Weights of a small mixture-of-experts language model, trained from scratch on English Wikipedia: 32.4M parameters, a variant of Muon for the experts.
Below are experts of layer 7 (counted from 0) of a mixture-of-experts language model. Rows are named router (the router's row for the expert), gate (a neuron's input weights, with its number), up (a neuron's input weights, with its number), down (a neuron's output weights, with its number) and show model dimensions 0-255. Each number is 128 + 32 x the weight over its row's rms, rounded and kept within 0 to 255.
Before each expert's rows: "comes after" lists some tokens at least twice as common just before its tokens as in all text. This comes from a sample of Wikipedia text that the model never trained on. Tokens count by the router's weight.

# expert 11
comes after: "was ", "to ", "and ", "is ", "were ", "be "
router [160 162 124 147 101 129 118 149 100  94 110 169 125 123  98 140  46 189 118 175 144 150  78 126 181 133  99  94 169 184  83 167 130 103  75 121 192 179 136 131 138 128 131 124 127 112  95 130  83  93 147 203 123 204 180 138 127 118 138  77 155 131 126 164 147 166 155  96 171 144 122  70 115 182 129 141 127  76 133 139 132 143 219 126 141 186 112 127 118 131 197 133 128 108 135 157 110 114  63  59 131 123 156 115  56 140 118 123  89 110 169 101 117 134 191 199 137 132 122 162 134 139  98 153  84 152 121 148 154 138 108 107 106 195 161 166 168 142 157 124 123 134  86 146 164 159 194  70 151 127  72  79 169 188 152  76 106 135 122  68 117 179 137 182  84 105 120 129 102 143 166 137 141  84 176 126 147 101 116 110 196 127 127 147 160  86 107 128 171 122 141 161 184 101 101 103  72  84 102 150  99 135 149 109 184 157 144 130 154  99 140 141  74 117 136 118 135 133 130 152 115 177 112  68 152 128 120 112 176 141 143  99  88 154 135 126 122 133  49  95 144 155 169 106 107 158 126 118 126 128 110 153  99 133 110 120]
gate0 [120  96 135  81 179 159 118  96 166 168  76 162 159  64  93  99 135 144  99 128 175 166 104 163 154 149 129 151 111 130 106  67 124 137 112 169 145  76 134 150 160  90 110 104 106 114 148 153 137 133 159 111 130 115 188 142  91 109  68  96 180 128  93 100 124  69  40  89 107 163 152  69 144 114  68 126 132  82 135 188 192 149 118 159 128  66 131 137 154 154 220  80 157 111 120  80 153 119 130 153 108 123  69 105  74 136 198 122 122 128  87 147 100 113 150 171  82 130 124 115 136 118 157 117  86 138  91 158  96 159 121 118 150 155 146 106 136  96 125 193 135 158  96 137 170 150 143 154 132 136 118 167 136 109 132  88  84 133 120 158 114 136 174 200 163 141 147 161  84 158 132 128 153 138 124 127 113 159 169 109  51 137 137  99 107 137 140 123 106 124 150 129 144 160 179 170 118  95 114 108 136 186 130 138 135 166  74  93 102 121 151  97 212 124 165 125 168 146 139  92 136  97  72 133 115 116  86 116 198  65 168 143 125 103 116 175 143 113 123  74 132  58 148 148 115  92 123  99 170  53 131 159 160  92 122 115]
up0 [143 128 125 169 135 131 111 166  72 134 113  65 107 152 131 162 133 125 146  70 100 115 104 155 103 120 128 155 132 146 208 152 157 133 120 147 155 133 120  47 162 116  79 157 149  96  93 127 124  86 109 105 118 120 145 103 157  97  87 172  90 135 104 198 100 170 113 182 121 151 153 138 107 207 124 121 177 172  89  76  92 138 112 147 155  94 100  88 164 120 140 187  98 210 110 146 148 177  64 105 113 154 127 179 182  76 111  90 163 186  97 122 114 141 102 106 138  96 110 118  75 146 113 141 175  87 169  83 148 118  93 136 127 131 134 152 103 104 112 146 163  55 132 154 165  95  97 117 146 126 109 118  91 124  88  91 161 168 112  99 115 163 171 110 117 113 134  62 138  97 182 123 112 122 113  75 131 144  69 184 130 138 126 108 165 110 131 149 141 150 104 134 195  74 101 126 114 149  75 118 194  35 115 159 113 109 109 202 143 197 185 118 110 142 160 125 111 132 136 113 120 122 117 130 146 151 103 136 169 113  71  64 120 144 101 146 151 119 146 131 168 139 143 200 138 149 163 126  71 146 143  82 105 124 138 114]
down0 [145 132 114 173  83 185  55 130  95 128 116 148  94 125 117 172 135 152 128 131 122 134 154 132 140  89  97 140 121 106 145 150 129  83 144  75 131 160 101 127 105 138 127 139 170 122 144 153 167 138 145 116 162 154  92 119 161 172 179 104 137 120 112 118 140 123 173 155  77 117 139  88 200 152  88  87 140 110 133 170 135  56 197 136 128 141  89 151 134  70 158  32 104 192 125 146 143 121  98 138  68 209 111  63 126 132 134 130 109 123 147 123 112 151 148 153  68 154 207 125 140  84 156 105  81 134  83  72 184  95 136 148  76 147 217 200 145 111 170 161 126  66  89 114 136 110 101 143 168 171 137 100 108 112 100 133 123  69 105 146 166 173 109 126 130 146 107 109 137 135  87 112 105 130 152 138 120 127 117 129 119 167 178  88 120  90 127  61 117 165 121 122 188 137 130 142 123 127 114 121 153 155 131 169 126 149 163 154 100 104 115 119  63 182 117  86  88 101 102  93  89 132 149 170 136 146 138 173 170 164  77 151 130 133 204  99 150 150 129 114 167  80 131 108 150 157 177 115  98 113  65 143 106 198 106 149]

# expert 21
comes after: "a ", "and ", "of ", "the ", "American ", "an "
router [110 132 109 202 129 131 140 128 136 115 119 116 104 147 129 117  42 115  96 148 126 152 100  70 132 108 124 117 149 125 131 144 167 135 166  88 179 147  92 124 158 129 161  85 126 154  92 147 108  57 120 157 117 164 150 114 155 123 210  89 173 125 112 183 122  99 170 104 142 161 102  81 108 202 105 120 196 104 144 158 138 158 211 135 160 136 103  71 107 179 181 136 122 130 124 129  89 164 120  89 114 131 170 168 100 115 114 182 111 108 150 127 143 190 165 181 162 125 158 207 189 126  54 181 103 155 160 129 161 140  61 124  79 165 181 138 121 111 171 173 130 113  96 135 121 140 131  90 143  93 106  89 140 136 164  99 101 115  99 118 126 130 146 116 125  84  51 108  39  94 135 130 151  99 223 132 150  89  96 131  90 117 144 117 147 147 105 162 164  88 151  94 157 159 109 140 134 127 126 171  89 114 145 107 163 165  97 141 126  87 115 123  45 101 140 183 123 132 108  94  84 146 164 106 127  83 120 117 186 129 173 142  95 150 164  78 175 136  98 122 141 132 130 144 142 125 148 134 152 168 133 101 118  92 113 143]
gate0 [136 123 131  49 142 147  80  89 161 188  85 157 138  88 131 124 111 127 103 164 141 186 130 138 127 104 165 107 121  77 124 135 103 127 133 175 118  87 115 156 104 105 112 136 173 119 176 122 110 109 123 135 165 113 147 144 128 162 123 126 198 146  94 103  64 143 145 113  70 131 136  94 109 129 113 106  88  94 172 114 123 190 155 116 120  67 128 144 158 140 224  77 100 138  87 105 186 104  88  91 103 109 112 140  90 162 194 116 151 162  95 135 155 125 193 136 101  94 119 145  88 109 164 110 117 114 154 167  66 136 103 121 160 165 189 119 145 107  93 176 160 173 145  93 180  91 156 158 139 117 159 143 114  96  77  75  82 138 114 123 151 143 156 194 139 146 115 186 111 170  85 116 151 155  95  81 140 156 121  96 124 130  87 129 115 138 150 118  79 156 159 171 167 117 110 168 120 125  95 137 118 170 121 131  92 145 123  67 125  88 158  60 183 150  61 126 154 136 111 112 130  62 105 133 155 103  77 152 205  69 195 148 154  87 169 124 133 102 117 131 111 106  95 136 165 143 128 152 182  81  99 104 114 142  85  85]
up0 [204 182 160 212 154 159 131 170  66 130 133  80 121 131 100  52 123 162 166 136 104 127 133 158  88 156 157 163  74 149 162 154 158 124 141 145 168 157 127  77 131 150 106 173 153  98 139  78 123 107  86 133 149 148 119  93 106 137 152 141 123 119 115 175 126 116 131 127 169 145 137 117  89 188 114 136 112 126  75  91  82  94 121 166 155 125  84 147 126 100 117 180 121 198 109  84 116 149 100 110 106 145 159 178 202 102 124 104 159 163 138 105 135 145  99 123 131 139  93 118 148 124  79 113 178 110 125  51 127 140 111 114 159 128  98 125 162 148 133 122 152 110 122 176 169  75 119  98 120 124 145 156 164 122 113  58 139 137 150 135 111 171 126 140  95 148 195 143 100  88 198 140  98  99 146  99 147 108  98 194 168 131 121  76 165  54 145 155  99 124 118 174 201 119 123 128 108 143  93 132 142 105 106 164  99 137 135 186 140 191 195 171 107  86 177 155 126 133 124 117 113 160  63 151 166 115 109 115 155 116 113 154 126 122  91 157 149 170 175 174 139 141 114 143 133  92 106 134  60 156 199  64  93 118 185  99]
down0 [151 143 128 171  94 178 101 110  98 158  99 139 160 170 101 167 147 120 122  97  66 132 115 118  87  72  84 139  86  91 122 170 134 162 163 113 155 179 114 115 142 122 137 149 130 116  89 148 176 100 143 114 132  94 181  34 145 122 127 154 145 160  87 174 107  88 116 142 105 123 143  88 195 182 150 114 138 142 131 155  87 104 175 135 121 147 146 155 159 115 127 110 118 159 123  62 173 124 132 115 117 195 143  36 117  93 132 126  70 113 165  89 156 124 142 148  96  85 163 116 124 139 141 137  95 216 139  62 185 117 179 174  74 157 166 146 124 166 163 154 146  87 138 110  88 109 111 156 149 178  89 117 111 136 146 119  83 135 104 219 160 187 115  78 138 194 128 166 134 143 138 106 108 118 113 164 113 189 161 150 179 188 182 121 139 116 108 112 131 126 120 126 216 156 102  87 129 136 122  94 109 108 130 190 114 115 130 154 100  98 122 111  96 150 127  68  56 143 134 136 169  77 174  99 122 137 125 141 135 161  93 119 118  84 146 102 162 174 114 141 147  68 107 102 156 154 137 128 110 156 122 156 147 174 113 115]

# expert 16
comes after: "the ", "The ", "a ", "C", "of ", "New "
router [143 143 127 189 131  92 121 157 117  82 124 143 125 157  96  97  45 119 118 158 150 117  95 156 105 148 101 172 119 173 154 134 192 114 140 148 181 115  81 140 165  99 148 134 133 160 151 156 105 118 122 117 170 134 149 145 100 144 167  80 138 109 125 181 125 142  89  73 156 168 140  78 148 173 130 124 148 142 162 141 165 184 161 164 182 138  83 112 128 117 174 134 145 123 124 124 141 132 131 115 138 123 222 144 125 114 103  94 102  87 173 131 117 187 203 131 114 114 133 205 188 119  77 131  91 140 124  85 156 144  91 146 130 161 136 133  83 150 136 194 157 128  59 177  96 169 176 120 149  75  97 134 132 133 186 133 146 156 119 142 137 113 142 150  91 119  65 115 114 124 139 134 113 128 188 125 196 101 112 127  78 161 110 151 173 123  97 115 157 124 164 100 211 160  91 127 140  16 165 169 122 134  94 114 187 140  85 137 103 108 146 130  94 115 142 154  79 134 149  97 117 161 102 129 112 126 105  61 155 107 166 146 106 188 173 119 131 112 113 102 196 119 140 159  48 159  61 149 136 133 121 119 129 112  93 133]
gate0 [187 139 143  78 145 132 146  95 187 156 100 152 166  98 116 142  87  97 110 149 161 163  93 187 155 109 125 132 112 101  84 117 138 111  91 140 136  37 112 154 140 109 122 107 117 129 161 120 137 125 117 137 135  99 206 105 140 110  56 167 190 128 112 131 157  90  70 106 131 166 139  97 125  98  99  92 133  87 144 173 118 171 136 112 123  53 123 173 144 162 178  87 143 112 158  92 162 117 112 163  71 174 133  97  88 167 169 109 108 151  82  62 130 105 175 206 126 123 148 129 150 150 182 110 138 144 115 172  81 148 130 123 137 165 150 139 138 136  66 170 120 147  91 114 128  88 158 172 124  70 127 114 182 137 113  79 113 134 112 102 109 125 123 239 190 170 126 180 148 138  99  85 134 151 107 102 122  98 130  96 104 150 103  96  66 130 137 162 107 157 132 114 154 163 184 171  96  95 111  84 135 152 127 198  87 191 117  83  67 107 199 125 186 123 125 134 150 160 101 109 146  76  93 133 105 112  92 139 176  85 169 133 151 109 132 124 150  95 127 130 177  96 104 161 138 111 109 100 158 124 120 106 110 144 121 118]
up0 [182 180 127 226 144 155  89 141 107 200 122  76 148 177 101 138 120 151 156 121 153 129 149 184 123 136 182 176 120 177 184 152 193 121 165 167 164 121 164  80 151 137  83 214 158 108  86  88 142  86  86 128 167 138 138 100 146 127 106 131  48  94 111 174  92 168 182 121 174 124 142 126 108 207 149 152 117 130 107  87 114 124 122 151 141 109 147 130 147 119 150 154 102 195 112  68  99 133 112 152  82 144 128 179 188  84 135 102 149 138  83 132 123  82 112 124 111 147 119  87 110 140 106 136 197  87 165  55 140 146  62 115 147 142  90 151  94 195 105 146 156  78 111 165 176  75 135 128 111 118  93 132  93 114  87  65 172 105 121 104 115 191 175 102  86 130 154 116 123  82 168 115 140 112 130 118 174 163  96 144 134 113 131 103 181  95 156 119 134 147 123 141 180 114  90 106 188 175 111 123 158  86 112 146 115 100  90 150 146 179 119 139 119 141 161 133 146 131 121 123  89 144 140 113 138 159 127 120 157 169  85  98 106 157 127 136 108 136 169 134 150 126 160 149 160  65 138 165 104 141 142 107 133  84 131 116]
down0 [147 182  87 166  85 194  89 124 108 120 103 134 152 142  48 204 121 113 137 111  89 147 126 159 163  94 119 160 103  98 129 147 176 142 192 145 171 164 123  96 124 113 114 134 184 122 128 137 171 107 150 111 103 105 102  93 178 123 134 108 192 134  92 184 101  68 127 152 132 108 142  68 202 140 132  88 126 125 130 145  79  96 177 151 154 156 138  91 139 101 137  62 116 138 126 124 183 107 142 164 124 178 123  80 177 153 141  51  42 156 180  78 130 176 104 168  84 150 184 134 133 153 145 149  79 112  76  69 167  93 110 118  44 101 194 156 136 138 157 158 132  87 163 127 183  79  90 146 127 188 112  83 118 114 127 109 119 118 122 174 178 146  85 108  97 150 172 106 114 161 109  78  98 145  85 159  91 136 110 142 153 164 159 114 115 161 141 105  65 104 132 117 168 149  87 125 117 157  99 112 112 112 110 180 129 138 161 108  98 106 111 136 105 176 114 103 101 154  74 124 128  94 142 155 123 150 153 185 116 133 106 131 129  97 151 126 158 115 132  74 152 112 115 108 118 152 152 114 101 135  69 106 112 168 137 133]